Weights of a small mixture-of-experts language model, trained from scratch on English Wikipedia.
Size: 8 layers, width 192, vocabulary 16384, 30.3M parameters.
Below are experts of layer 4 (counted from 0) of a mixture-of-experts language model. Rows are named router (the router's row for the expert), down (a neuron's output weights, with its number) and show model dimensions 0-191. Each number is 50 + 15 x the weight over its row's rms, rounded and kept within 0 to 99.
After each expert's rows: "comes before" lists some tokens at least twice as common just after its tokens as in all text. This comes from a sample of Wikipedia text that the model never trained on. Tokens count by the router's weight.

# expert 31
router:61 48 50 48 34 48 55 42 64 38 43 49 46 68 42 64 48 67 66 79 64 33 47 40 54 63 28 17 54 45 34 53 72 72 48 55 08 57 42 44 45 41 27 35 39 67 56 47 61 49 60 67 79 61 56 31 67 55 46 65 69 59 63 50 35 32 29 52 64 40 34 31 49 27 39 78 42 61 69 33 15 47 40 54 32 63 33 34 51 67 54 61 49 77 60 65 86 59 45 72 54 56 47 51 24 43 46 47 30 47 10 17 73 64 20 59 40 63 42 24 44 59 70 30 40 38 33 34 92 53 57 59 44 59 57 18 37 40 37 41 73 60 73 40 52 36 29 55 38 41 87 70 76 42 44 47 51 52 56 57 55 54 53 44 67 46 55 61 43 65 60 58 58 61 52 73 37 65 58 37 42 33 34 44 68 42 67 43 55 48 63 45
down2:42 61 53 86 50 78 56 51 73 50 34 41 55 58 54 46 42 60 58 36 41 60 10 40 67 78 43 31 20 54 36 45 66 40 41 18 34 50 51 72 51 57 22 63 49 29 55 19 36 34 67 44 88 59 64 41 30 16 20 52 54 63 43 49 66 49 26 30 31 54 55 49 52 46 42 25 51 35 40 65 60 66 31 60 51 63 68 41 29 39 56 48 29 50 59 37 63 68 55 41 56 39 18 49 52 44 62 51 58 44 57 51 51 26 68 69 55 46 51 28 40 63 38 44 65 64 46 57 56 37 48 49 31 53 57 16 66 57 60 84 41 54 34 49 64 45 42 62 74 48 56 47 31 36 40 52 56 14 52 59 65 39 79 42 55 56 46 55 64 96 38 47 66 33 72 38 32 50 71 53 51 57 56 54 83 44 41 45 65 33 44 58
comes before: "1", "2", "0", "3", "4", "6"

# expert 28
router:52 75 46 12 61 42 67 36 58 48 65 43 31 53 68 66 35 53 73 37 53 52 55 29 28 47 46 35 57 50 23 64 35 63 38 29 65 26 56 51 59 67 70 33 45 77 54 26 81 48 58 56 42 38 50 52 44 37 68 43 47 54 33 27 38 40 18 29 35 46 44 17 64 44 34 34 20 29 43 58 33 32 45 54 52 34 54 26 46 46 82 56 52 43 58 62 59 59 32 46 65 51 64 67 91 31 67 35 35 47 35 64 61 30 67 54 37 60 67 69 40 28 37 76 88 52 49 37 58 51 59 35 33 35 59 37 53 47 72 48 55 24 40 67 40 38 47 78 45 49 27 45 37 63 50 36 18 59 60 50 60 57 35 57 57 29 67 33 48 30 55 59 39 56 48 61 59 64 72 50 40 50 30 25 76 60 56 40 63 53 38 35
down0:32 40 41 12 53 62 47 33 29 38 41 54 44 42 43 55 35 39 47 60 67 53 66 24 55 25 20 36 42 57 05 67 42 37 33 41 38 58 71 66 53 36 51 38 47 36 76 60 40 40 51 40 77 43 25 17 39 58 55 45 77 73 13 55 47 38 74 67 49 64 53 54 55 38 37 56 52 75 42 52 61 38 60 47 36 45 21 61 47 45 62 47 44 61 59 65 24 78 66 62 43 29 65 40 44 41 44 58 65 58 71 23 53 52 34 74 36 67 37 58 60 19 43 31 47 24 77 56 66 37 42 74 32 64 34 70 59 69 50 45 59 52 62 73 25 46 58 35 54 34 60 30 41 60 62 36 40 23 45 38 35 29 54 71 18 68 49 37 42 62 52 48 43 65 48 48 43 55 17 64 40 56 63 61 46 41 37 54 40 38 36 40
comes before: ")", ") | ", "\n", "),", ") |", " "

# expert 2
router:53 86 69 71 78 41 50 65 71 58 32 45 57 27 57 54 34 61 29 54 27 30 49 59 28 67 66 34 52 32 69 57 42 43 62 75 47 56 29 68 25 51 64 40 61 32 43 40 63 67 32 32 59 53 58 60 24 10 49 57 33 71 43 63 64 78 59 61 75 65 55 72 35 71 64 21 66 42 82 33 46 61 63 21 47 36 63 33 61 44 45 32 80 50 72 66 38 29 63 38 47 50 69 29 37 36 54 69 58 75 56 45 36 44 67 58 30 43 33 45 47 66 22 50 67 83 47 57 40 61 60 39 52 39 66 72 27 84 34 60 72 70 44 52 58 46 61 29 43 69 27 53 60 66 39 58 46 36 46 40 67 48 49 39 47 43 40 47 29 48 31 58 40 41 30 53 42 45 41 38 71 56 42 45 51 57 49 36 62 50 46 56
down1:50 46 35 46 43 41 24 66 59 46 42 57 42 74 67 51 56 61 36 73 61 31 57 79 42 57 21 61 45 59 53 66 45 46 49 77 51 39 51 65 65 66 43 36 69 44 27 65 63 77 13 56 49 40 36 48 36 44 42 84 50 69 35 50 57 41 28 38 40 64 50 52 44 33 85 40 42 46 87 39 49 64 54 61 50 55 32 24 67 67 45 48 51 29 66 36 34 37 15 32 44 48 59 33 63 53 51 69 51 67 38 66 70 44 59 29 61 49 77 48 29 40 36 49 53 57 58 54 59 84 45 61 46 38 52 45 32 40 68 51 58 38 37 60 54 61 81 56 38 55 49 30 43 58 69 49 61 37 61 53 43 56 51 58 61 56 39 39 19 34 33 70 60 53 40 84 55 73 53 80 60 71 60 33 42 64 00 56 42 88 57 62
comes before: "\n\n", " The", " He", " In ", " In", "\n"

# expert 72
router:61 39 53 50 41 40 26 58 67 28 39 44 43 41 66 68 48 54 31 39 72 45 43 45 39 56 60 40 38 43 41 80 59 38 26 56 39 48 29 39 52 58 41 51 78 65 38 51 52 50 81 75 48 26 53 76 45 74 55 69 47 57 20 25 63 34 57 47 46 40 55 63 67 39 32 14 54 73 49 45 61 67 76 29 50 42 48 38 31 47 39 43 62 66 39 39 71 43 70 36 44 39 19 59 43 62 33 55 35 39 58 22 63 42 61 34 53 36 45 38 52 48 30 37 39 50 37 34 32 65 48 65 58 21 68 69 50 33 52 53 63 29 66 58 57 26 41 46 44 31 33 51 74 63 43 47 54 74 47 60 18 44 27 56 81 67 51 48 22 70 22 34 62 42 28 30 65 58 30 66 03 42 63 58 39 41 55 30 46 63 41 37
down2:57 56 94 17 61 37 56 62 54 52 44 71 55 54 35 52 05 56 28 39 48 67 48 71 49 59 66 89 83 39 39 44 33 43 66 54 39 61 87 32 59 59 26 77 62 38 21 46 59 56 48 42 53 45 42 40 50 28 51 39 38 46 58 66 50 52 57 58 43 71 42 53 52 46 41 12 39 44 57 78 87 72 45 22 69 57 43 45 61 78 47 46 68 72 48 32 38 56 43 42 31 56 51 39 69 53 41 62 66 49 60 38 83 57 37 56 63 44 36 51 81 43 43 68 31 50 44 65 36 54 59 30 31 35 45 43 40 58 47 50 30 58 40 47 32 48 59 57 44 60 67 82 60 52 43 67 56 53 64 65 41 62 54 15 56 63 67 34 60 62 51 61 73 45 58 52 63 56 43 73 32 41 56 37 75 47 45 49 45 79 30 42
comes before: "| ", "|", "|  |", " |", "| L", "| S"

# expert 8
router:59 43 35 56 26 47 72 57 40 44 55 61 75 53 52 44 42 58 46 48 22 53 43 61 56 45 51 63 70 14 50 38 58 64 68 45 32 49 55 59 35 66 43 65 58 36 73 35 69 77 59 40 72 54 59 61 55 24 63 32 47 42 28 50 52 53 88 19 58 62 44 50 25 59 64 36 51 47 30 60 63 64 23 37 49 39 31 59 45 08 71 48 61 51 26 68 43 51 25 26 36 54 45 61 56 45 50 51 69 58 63 27 38 73 56 43 81 54 60 55 61 55 70 59 60 42 71 56 57 69 45 24 58 67 36 16 46 64 47 69 49 40 45 48 42 75 69 65 35 80 43 71 37 39 70 64 30 34 27 35 10 54 42 38 42 12 47 62 50 48 53 41 33 45 21 53 60 52 56 52 38 48 68 60 58 44 36 76 50 59 45 73
down0:42 62 53 76 39 38 49 39 57 42 53 44 60 41 28 28 32 38 20 38 38 40 50 57 32 57 40 84 51 63 36 66 60 29 53 54 34 28 55 49 45 43 29 62 29 26 81 38 37 47 53 57 63 55 47 62 42 72 63 60 63 35 58 67 46 29 39 37 47 70 40 45 45 66 58 29 35 58 34 60 66 31 60 60 67 53 63 63 47 52 29 52 41 46 50 59 36 43 64 40 48 72 45 53 62 34 70 78 67 38 66 57 80 38 49 46 44 39 55 41 67 98 57 67 60 60 30 69 43 43 40 25 54 16 25 73 50 64 40 85 58 37 32 23 38 39 44 55 37 52 60 62 30 59 44 61 77 62 28 46 65 60 33 30 44 57 36 65 67 25 38 43 58 64 77 55 51 41 74 56 57 71 73 43 79 66 46 40 67 33 78 41
comes before: " to", ".", " in", " with", " and", " to the"

# expert 18
router:66 35 48 44 25 66 44 44 31 38 59 19 27 60 57 62 99 48 40 64 51 56 55 69 16 56 41 46 38 58 33 71 53 53 82 65 51 47 70 76 49 29 47 34 18 71 20 54 52 54 48 54 18 56 76 48 75 69 48 32 45 52 68 58 50 34 32 32 57 72 49 40 52 43 58 40 54 71 68 64 55 30 58 41 37 46 56 71 62 28 78 60 68 48 61 57 40 52 52 82 58 59 42 49 36 45 52 52 64 30 36 64 54 37 50 51 50 64 45 28 51 60 62 42 50 37 46 37 48 52 51 64 39 30 46 51 65 68 41 26 48 69 22 37 38 56 28 65 20 46 60 65 64 36 22 64 49 49 53 30 17 25 59 60 40 51 57 43 62 31 50 72 54 50 35 65 56 56 37 50 70 74 73 57 43 19 45 43 39 63 71 77
down1:47 65 53 96 52 41 30 58 90 41 35 60 65 57 62 60 50 57 53 29 62 49 80 42 43 45 47 59 54 49 45 76 55 52 51 51 61 38 79 81 64 69 47 49 62 37 54 56 64 58 48 60 61 45 39 57 41 50 42 65 48 49 55 61 51 71 30 66 69 35 64 54 42 73 43 21 53 36 67 64 70 40 60 00 62 57 55 21 55 69 68 30 68 58 62 36 31 33 44 18 61 22 70 38 50 59 59 48 44 53 69 60 31 62 59 73 71 59 52 69 56 44 61 32 52 33 75 38 40 54 44 51 40 28 42 62 70 28 66 54 18 58 51 77 49 30 71 42 55 70 60 35 39 56 51 73 35 42 57 32 38 49 71 38 67 24 44 44 64 61 40 38 56 70 74 56 46 41 55 46 37 46 78 52 61 36 75 55 68 66 55 57
comes before: "4", "3", "1", "5", "21", "25"

# expert 56
router:51 49 38 47 64 31 41 39 61 80 36 41 58 76 47 63 49 55 50 52 26 55 57 45 61 42 48 49 44 69 61 65 73 61 52 50 74 37 43 61 43 62 56 39 45 72 49 44 61 34 62 00 78 47 59 69 46 26 36 76 51 45 64 46 71 46 22 62 61 61 57 32 67 45 50 89 48 47 37 48 35 48 42 40 70 51 54 40 50 75 53 47 54 52 83 59 46 67 83 39 31 45 58 36 46 28 64 81 26 36 74 56 64 50 59 70 34 58 55 72 46 51 57 44 62 52 50 31 57 27 35 63 60 71 35 31 44 40 65 66 81 54 23 75 28 48 45 35 60 38 27 74 59 59 65 72 51 32 72 46 48 61 22 53 58 56 47 58 43 73 30 65 35 76 54 31 35 59 53 45 66 61 69 45 65 36 69 38 82 58 52 43
down0:29 42 64 75 41 44 32 55 60 61 36 45 57 69 33 43 42 22 31 57 32 38 32 34 42 34 64 75 53 67 43 50 62 57 49 29 77 34 49 62 51 21 38 58 34 43 54 36 46 18 45 41 39 50 54 47 20 41 41 26 75 55 85 36 51 38 14 64 65 53 40 56 56 45 44 44 61 65 39 36 44 55 59 59 45 46 21 46 52 40 51 40 34 54 77 38 58 64 66 62 68 76 61 39 36 27 45 51 64 50 78 61 29 49 45 36 49 78 46 66 35 29 73 42 36 43 37 40 41 37 45 33 51 58 78 15 28 56 72 58 27 57 51 33 49 48 75 46 47 38 30 61 57 42 13 74 52 27 46 38 41 47 47 39 68 61 67 61 42 75 48 36 52 48 46 62 47 74 52 41 39 27 48 21 59 55 86 59 52 32 73 34
comes before: " | ", " (", "\n", " |", " –", " as"

# expert 42
router:48 40 73 79 52 43 62 62 28 56 50 54 58 53 52 57 68 42 54 76 69 53 57 66 29 67 37 59 49 39 42 39 50 31 63 67 67 57 66 59 22 32 27 74 44 82 58 47 49 52 67 61 27 61 49 50 80 30 64 46 58 45 56 22 58 50 52 72 53 43 66 36 55 44 50 61 41 74 48 29 50 41 61 44 65 95 45 65 35 34 26 84 57 64 40 57 52 42 70 54 44 25 59 43 56 54 60 39 51 74 42 70 40 66 63 66 38 29 44 54 52 28 62 76 78 63 43 68 43 42 60 38 54 57 56 47 35 39 24 43 45 65 33 48 52 35 46 65 46 74 38 73 39 41 62 27 38 24 25 49 23 79 78 52 41 61 85 48 62 47 55 52 34 46 42 75 77 41 48 57 31 55 76 44 51 27 37 67 61 72 36 60
down11:43 57 53 68 72 38 36 62 39 77 31 48 24 62 52 73 55 45 55 38 59 46 51 64 45 40 64 48 21 45 57 67 23 52 68 52 44 81 38 45 59 13 39 72 81 58 55 43 38 88 61 38 63 31 45 55 60 51 72 62 49 27 54 31 68 45 56 58 69 12 63 23 37 67 35 54 49 72 48 33 43 33 76 54 27 45 58 63 45 49 58 49 56 67 52 45 49 48 40 37 50 61 63 65 70 35 31 56 48 73 58 59 28 42 42 66 41 32 50 59 54 53 38 29 46 45 45 64 53 43 31 44 37 59 53 32 52 19 63 39 54 36 55 54 63 32 56 58 53 41 48 35 23 29 76 60 62 48 30 30 33 64 66 35 26 54 63 78 37 52 39 46 49 69 24 56 44 35 26 62 30 44 19 82 27 73 51 41 87 48 54 53
comes before: "ed", "ing", "ed the", "ing the", "ed by", "ed to"